Weights of a small mixture-of-experts language model, trained from scratch on English Wikipedia: 16 layers.
Below are experts of layer 11 (counted from 0) of a mixture-of-experts language model. Rows are named router (the router's row for the expert), gate (a neuron's input weights, with its number), up (a neuron's input weights, with its number), down (a neuron's output weights, with its number) and show model dimensions 144-191. Each number is 500 + 40 x the weight over its row's rms, rounded and kept within 0 to 999. Numbers have three digits each.
After each expert's rows: a language model's description of what the expert responds to. This comes from a sample of Wikipedia text that the model never trained on.

# expert 5
router:501576499495547532455488467504477428484532553511565485478460532503525493512483498476482458523559517536516521449522406473508455545523484457455494
gate0:509531517488526512461491585513534416446466470534490495519502476482539423567475444539537470433514473543547549459483558462524556450526509488554505
up0:518512549495553441472474562456462461499417471398472543590596463463424482489469458583477490462572538525495460434427514578539572434502524482509543
down0:561468475506552499505519444608461565510486488478497519554436479509563517568505522547490502476525495486461465439465555482515479507482499468520495
It responds to: Words inside names of organizations, competitions and nations, such as National in U.S. National Register, League, Cup, Party, British.

# expert 29
router:458552440561507534468495565461546431528514481504550448484551565497508493477518567545516522571505506553515522518545514524481582477501454505498466
gate0:535567542445537508430477573590519418565493541499497515432496500477483489478482460549508508518569452574398529503491514498462470439509521535482513
up0:582450521508539494443556506511522504509466505500482516494541531526511456479492463557508490442526557573508506537468529564499544469482416518473483
down0:513494456526452472484481464561563581519484573526561496514501500430554493498546549463475503517503463526467422481446495542463496479502480467526538
It responds to: Proper-name words after of, in or University, naming places, schools and people, such as High School, Sweden, Saint, Sir.

# expert 45
router:430512489521504520427457560482504458559465501484536473476475525478549471483443509462440497561488531569439530561554482519480480539423521484594471
gate0:500532485506546445443492550564481454480457505505500472492485459501539477556461418513486441527496499567551496519464545453521491424530530574500507
up0:450452455447523483444532498480523481477479470496441472446501492422424487510518398557469465509499539583543486497484523511482527453499538465466525
down0:529456498555601476483531458516483616466474509490522536511418494481532546535481533552486477523485466481437475528482561533453572424528464489470521
It responds to: Adjectives after a, as or was that describe kind or quality, such as political, national, moral, military, notable, modern.

# expert 16
router:504503469553491495483563532497517440569467496532562467484567544461495462524505539522548573594470563503507494461488518492496421525472485523512400
gate0:556539534462562455485487501580538398565429528490467451431509417489522476488500483560551521480586461544567503535496529476485494479492495561485526
up0:505498501467557476506448487530504469491459479438469515493543517456519480498496551551492433477488520584521490553415593535502564454514456518479516
down0:535553513517475515480520460500487573534492547505475527461530417562544518493560524488525446476568491441513541452539503464433520478455497465596482
It responds to: Birth years in biography openers ("born 1948"), line breaks in infobox lists, and auxiliary verbs such as had, have, can, could.

# expert 9
router:480523503554502486489560564461530467481569428513557481493544518451552493540611493486538474567507591580485525539528473513549527489442490586477454
gate0:468532521527509467421545537479512415501475492577516464530527428480524422546448424535516465575485459527466517530469575508507520487449503533495521
up0:455486498466495409430553476493456429520480506502519520515541513468441449556468436508513460490516550480471517506448531489471533487440413474483488
down0:507531456572531589475451534564551524554508530536502501508521522489489567558443518476485423470442469486532451513482496518526563513525505536495560
It responds to: Prepositions and motion or contact verbs that take an object, such as of, to, in, against, near, reach, join, protect.

# expert 38
router:504487400494500510471436476490473461480507495477529457557513518460537496544501517539519468560529533542536485533495421515519435471509504498500426
gate0:473530526497539413484438550524484446500439496499509470478534469527530430577473455491493461550465431548525467516506511438547531465520508525534508
up0:452443487460450419415506488404511462441507518479552556559575505431479532581503445568504477529532552596526439485477507491501562479498476464491494
down0:517510516574465464499483502467466568480496524538529483463603536497525482566514538481465502462501489503466433442507577427529556488471506543484516
It responds to: First words of multiword proper names, such as New York, San, Los Angeles, St, Associated Press, Major League, The New York Times.

# expert 3
router:504499456561535509491497531515511422569483447496559499503520595448472472430570519519520484549525535531533540465514481498498503466497463520537453
gate0:543520533537533463485512544509561417477436537530466509511486460424527445552568469560480527494460470566548559533440513520547519477527476500539553
up0:560451514534596455555565455449531475487473507401486559502525531447458481540487452489535478492527524583488453497380512477526508530471464452466489
down0:461511534556489538448463565523560592510498533484471504493513531550552540500523541471478464504494507473522490394509492539489516509480527464480452
It responds to: Line-start hyphens, pipes and line breaks in infoboxes and tables, e.g. "- Fields:", "- Genus:", "|---|", ISBN, Source fields.

# expert 10
router:482528525615502520553503501448499410536584470507514520540550560403500493430531581494552517494499557503497551547556479507492449493485467507483442
gate0:562549529489510506478577518572569439537477494490495474544546456457552420530492530563549465465464408531503565538520552475575534475449533458495475
up0:540470509530509473497513494453540460508504457438495505541487463451486519486533583556533536472510517522491493567436539464484555480452435427495521
down0:476470540511460481452451442478523578478504516474504511458537458461522549491516544506456473414463490500463452434523468492490507536442465568467513
It responds to: Line-start dashes in infobox lists, table pipes and semicolons, plus time prepositions opening clauses, such as during, After, before, began.

# expert 14
router:482519492558584456444458512467536439528472518495564460464524536471561466508481483499550491517528530533516554530604463526488510409477472441564381
gate0:450548553579526470425471514498534452488468518489527446461506461464570498546419478522470483520463472482546497479503518520558533475424552520555445
up0:483503500474491489358529481446551433470438469450527509474531542506484519495477476541568502489532484576461487448462600475459488463424502470482487
down0:448501568486551520486521468566472543514504579496494582465476482402533560531482543520474436525472540499461470462492544502501450546489525536521492
It responds to: Birth and death years in biography openers and infoboxes, such as (1933–2009) and Born or Died, plus section heading markers like == and ===.

# expert 47
router:486580434546535467502515501530588476551462436528545509537464470515553445522479570475454506552515550536522556515592516531582540503540474513488544
gate0:524615564491500509454550511593516454507473463471429459474503407525494447569487432549473496518470486536516497531495509415488546460484471543582538
up0:466495490505530492525515470462502454465526490409474473516473507521457524551517506565484555542491571557539471576443539490450537389462459497485536
down0:484534503507487498499550489563479605474510546499533507484499469546565438558500544538525521528454535516506424483469587435510524503492525592515540
It responds to: Single capital letters starting names or abbreviations, as in L-ovro, T-ver, LSU, "(P)", and N in coordinates.

# expert 12
router:563524517581495526468557518538567464473544480455549468527466483404548450531563559486495512532464567468529502490479508520502448492479524541530382
gate0:533542574507516460521452533521487425562446498514505427466449474437525448529496510553548535489521501519513532487453472481498477510566522523540488
up0:569506526525530476488514497500447440453474521437518488533507489553425439512521498496460494533523536586512486560452498541548541466493509490477478
down0:500494528604568472583543505483535484552512507519476532488499527512531529477551504520471526489546534436513548483524491473529481487560482532536561
It responds to: Opening word pieces like cha, gi, and section or table headers such as Career, Prize, Politics, plus football position codes MF, DF.

# expert 21
router:551540476493567557492547474544486380523552539488521491454540583447505483451524501511523474508535617507481569510491471455594402462507554519416482
gate0:555539532473492481482527502519527394464460466479509481484450423462511501509501459538496454500566511509499574484453508477525507403531485501497506
up0:479384590505520504507489538442492510503460497505516552550527559480470408502494478570523503496480498532510389509534556473437550508468478437516515
down0:512524463512553511491509510528479618499471501560476465494527408502539489509562482506522464590525471558457440481558509561529475499559555507454517
It responds to: First name or word after an article-title heading or field label, such as Simon after = in biographies and species epithets.

# expert 46
router:542527465499513475492494467417571472510507473494541491522542566450595448498512482480445528599505550489472499508547453524495548530496538538530425
gate0:496492584526550480436516501492526468520434530549514520491545477410545472544475485504460443503489456559487546519545497499535590466492513525577474
up0:485408522472535526504504446470473464494449465464524559533484552499477535571535487588519462448531516591513478529495506477490590485509409454423524
down0:492461529531521508514516460513492560449484538525487535537463477475522518524510558506461511426473516457492510445468522485449487513520477534485536
It responds to: Main verbs after was, is or to, such as based, located, took, played, made, signed, focuses, and the article a after of.

# expert 13
router:546510460511477486488547508547542457497491511448535491427480473465496447515539507447583484582580557515568453507459493514444456503521483550535443
gate0:554606534505537526435566547539521444502440466534486485431436425506476492494461515534562456487486472476567499498478491433497477444535540532547461
up0:514456490527506466438506438494508480467467412369458523547500495502454484508465544536449471546550552561535504468470549489477496526473457447435466
down0:565488488545482498509511488496523586489544459522571459460460463522532542602528495526472587512506504455463488476525516500499489512524419454503468
It responds to: Single letters and pieces inside foreign or unusual names and words, plus table pipes and the, such as des, van, der, sch, h.

# expert 37
router:523529545575542568481564521542513429561483541506545479423519502470530436532489547501560472532505509527568496529497524474515446534496483436550390
gate0:486527524537516573436537486511549439546498501528491422461500458468562486583489476551545529529511420529529528507505557541491529432489468521520505
up0:472482535510530494450511517438523460469486549442543511480537449496463475491471458524482473486497512578512525524462555520466535508526453450513487
down0:523498538486550485457513499528489626526483587517518520465531560434516540566528557600482505520472529497451453508533565505450481559457538490579522
It responds to: Month names, years and opening parentheses in biography lead lines and dates, such as born, January 22, 1832, (18-91.

# expert 11
router:545520469536513516485484445446575464531537537473524457516479470442591457491511592459564485541470502483515489565514512532474464502476554511547385
gate0:497485547532516563475433533528538424523466518423526479504501420487453441548475486515485469522535444492538494478523537450499474433532540516524497
up0:516435478532584434448511525446493466467504504463481591531574525444484455498432509576521473462519561513569466489476577537472539516491459447480539
down0:504501432503522484472540467540516597476461504519464509479450463484526561499582583484488481432458505460502499507471562494499553538500511541490548
It responds to: Possessives his/her/their and life-story words such as year, father, mother, teen, died in biographies, plus stray word pieces in tables.

# expert 1
router:478550510547535467473464544520547457538463470489562483506492512468492460504488504452509470500547532500494497492456469502491481458529497549494483
gate0:494510546454570495433527513548540449549483508559517459498467452490525458573503441496539464499519446560510512556471526455494519480476520568478486
up0:498482524482514483446506506474528462484458474513553513498529506484481450544495530453468460487544560507519478527443537472509518549445478508479534
down0:537471473491507505463451562552498603521438521513540494548423463571591475526475546496453460505523480447493465511482478525451518537507439547552504
It responds to: Articles, determiners and short function words starting a noun phrase in running prose, such as the, a, his, more, most.

# expert 19
router:507539458515480559478502502483507457435564490472513471592484542495541472538548518509513527549519505509433518459549444505525501532511429533517466
gate0:556531553463497476487530517552500435502465431593479442529529474462497469566483475516520455499474464574523511511457532473528543523447504508435542
up0:491476544514507463504492487465497484482479426461452459514536513495416503506485467574489456528523570526465494583446501539477558519536502500430537
down0:463555457545481518500451505507532555538483557451517459529492520515486454540479545543531504467512431493448460441489538466446561509369514467570553
It responds to: Capitalized pieces inside names of teams, leagues, cups and offices, e.g. Arizona Co-yotes, Football Federation, Lord President, Board.

# expert 44
router:474525467516564494503466506503567475465485493502486476508485489519536469517521478502490567512513512547500520511504426446503567481457517473528464
gate0:569541513462511453487424550518500446499416502469490463522520419442471506553492443553524495465492465534545525474485519465578478398589495501559504
up0:495486478582506518460495495494480454472486493463459521510515493413456439455497498561479449548543506534485435546455580529461502543502474532467568
down0:495576489610495530501524422548503561500495482536475459449465417537520518525442475494470508536442525480497567436474588499478524513540481502489538
It responds to: Suffix pieces ending compound names and words, often team names and music terms, such as ber, back, Rocket, ist, Racing, rock.

# expert 43
router:512532486550546568551532455507543438547527490442453421463477464389472448439518445504520461551551524546511465545481512539516485533440522526525431
gate0:565505517532535470489541525507542443530471433477489477477441451456509443546503467497493513533485464566470432567438520476484495490530518512585532
up0:473418503478529502480572518467528466499479495454459552476486497482467430533501479536610510535532532531476486509464542463504512466517512418503497
down0:485436489543545495496519462570454570501491532539505520487477514524541585489518536546464550475552486457454431483524481580491495537435584488515513
It responds to: Line breaks, In/On openers, URL slashes and domain parts after Website:, and LaTeX tokens like mathbb or closing braces.

# expert 8
router:541540398586507554506524535528524442525533459513538444463475553493524474446526511471538487498475494511513497510499529497539467463472499453477471
gate0:490544549430525489449474585560544439513435528584497540502536468427526438524474486577512496521467503559514518506461485492493520412557502513549528
up0:511442550483465442440484454486521450550464464406531500577434489478466520579438505524508490522535499560518469494428505491463543528502524511461511
down0:592500478562468520529508465529529564590503549482469446495494433544485511571505499452510460519493519503533487488530517535530547530508480479519495
It responds to: US state and city names after a comma in birth or residence phrases, plus closing quote-parentheses, such as Iowa, Georgia, Antwerp.

# expert 25
router:556581462554506486503517547484561440561488487486555488512568530526593521502537558498528487627523490498462495452552510522563506484497478557497473
gate0:563552536603506483495505519558555458537466495527492467515509521511495471477457490539522503609473460549477528483516497443533556470474516528498527
up0:455441516564536519499499523483514441484499460450525513494495503500392532499505567543545489511526557589497467515489536524468488535477507408469519
down0:495479457517528499443482533478502527488475558458500556470422518518573492504558543509489524493454565411486501466473498518485470437511469496476432
It responds to: Units of distance and compass directions in geography text, such as km, mi, ft, north, south, and the preposition in before places.

# expert 36
router:563513476576475534472480496454526481564542447446523472556444529482540477528548510502530593534509581550531523487504439466520551507488486493530384
gate0:512544543513516461518544502511494432515496494515503422487522447494517402528408459563490479517458464544576501507440488477533516476485524555492499
up0:481449512435451431477565529527495497466454475522499505497529521469491429553464552574544499520491607549467504445457579437527505520523491445523487
down0:507494505561564499464443495549510545527489538577501540509444525529479532493534534531507484539476454568421483439453531461502478564524501517531442
It responds to: The infinitive to after set or updated, would and will, colons after infobox labels, and table separators and spaces.

# expert 35
router:517569412524489501488491515556581453529508474497537480523511502398520479476580509514510480519566585569544584551478467485505435492465497538442476
gate0:535513469538593469426520468591541404538449536512493464476525500548494444543405444572536395553540464551503491530481506513513501459500508483505575
up0:453470536476518585456456444495493445536403411520491532518528481465494539490449478544526472514498514611486434546436502491487512493513492457483518
down0:516454431596493503470541488525523567475461459472472537437478509535511517540500542492499549526536469466461446537470485496489502512509465478479454
It responds to: Possessive and definite determiners its, their, his, the after at/in/on/of, e.g. "at his home", "reached its terminus", "peaked at".

# expert 30
router:470485417575511549489535498545506501519481531537544508464548571439536456516541515526505494513538564530497509545516491556546487500494481494497411
gate0:506538506510506508505473457572514460523467505528533454509529487447531432585458456513465570514476491641465518528512479468512539456556577500515486
up0:432462476465547450435456467493533495482485501467450538496573455465467533496582494527485439454530537583474480555491549489461525494484483474467503
down0:449487493503516550453452464570562548509461491552497501432445522556559517464413534428506511464543495493471537556532516438469500539458531582510554
It responds to: Newlines after headings, paragraph ends and titles, and pipe cell separators in tables, plus infobox labels like Born and Scientific classification.

# expert 31
router:464500437562493520472533459473516449524481454460568540522494547513521461545476544472492478508482544505502544521447473491491552484487431488516426
gate0:539566506467524532452468482562561427441423482503491488436488464505482450562486474469462496511486504520517558439449490438539439456528545504518459
up0:432458478436494531413551470382505471463429479428573544499473449509457434565521516537520454506511571510544415494478531519498533519476499489450476
down0:477543530543524516486485513525503585511478385545536530524423506502562511508519500520507476489440482546467496471518600547509552506464493465519491
It responds to: Copulas, auxiliaries and "not" after was/it/he, such as was, been, would, could, not, and reporting verbs like announced, considered, opined.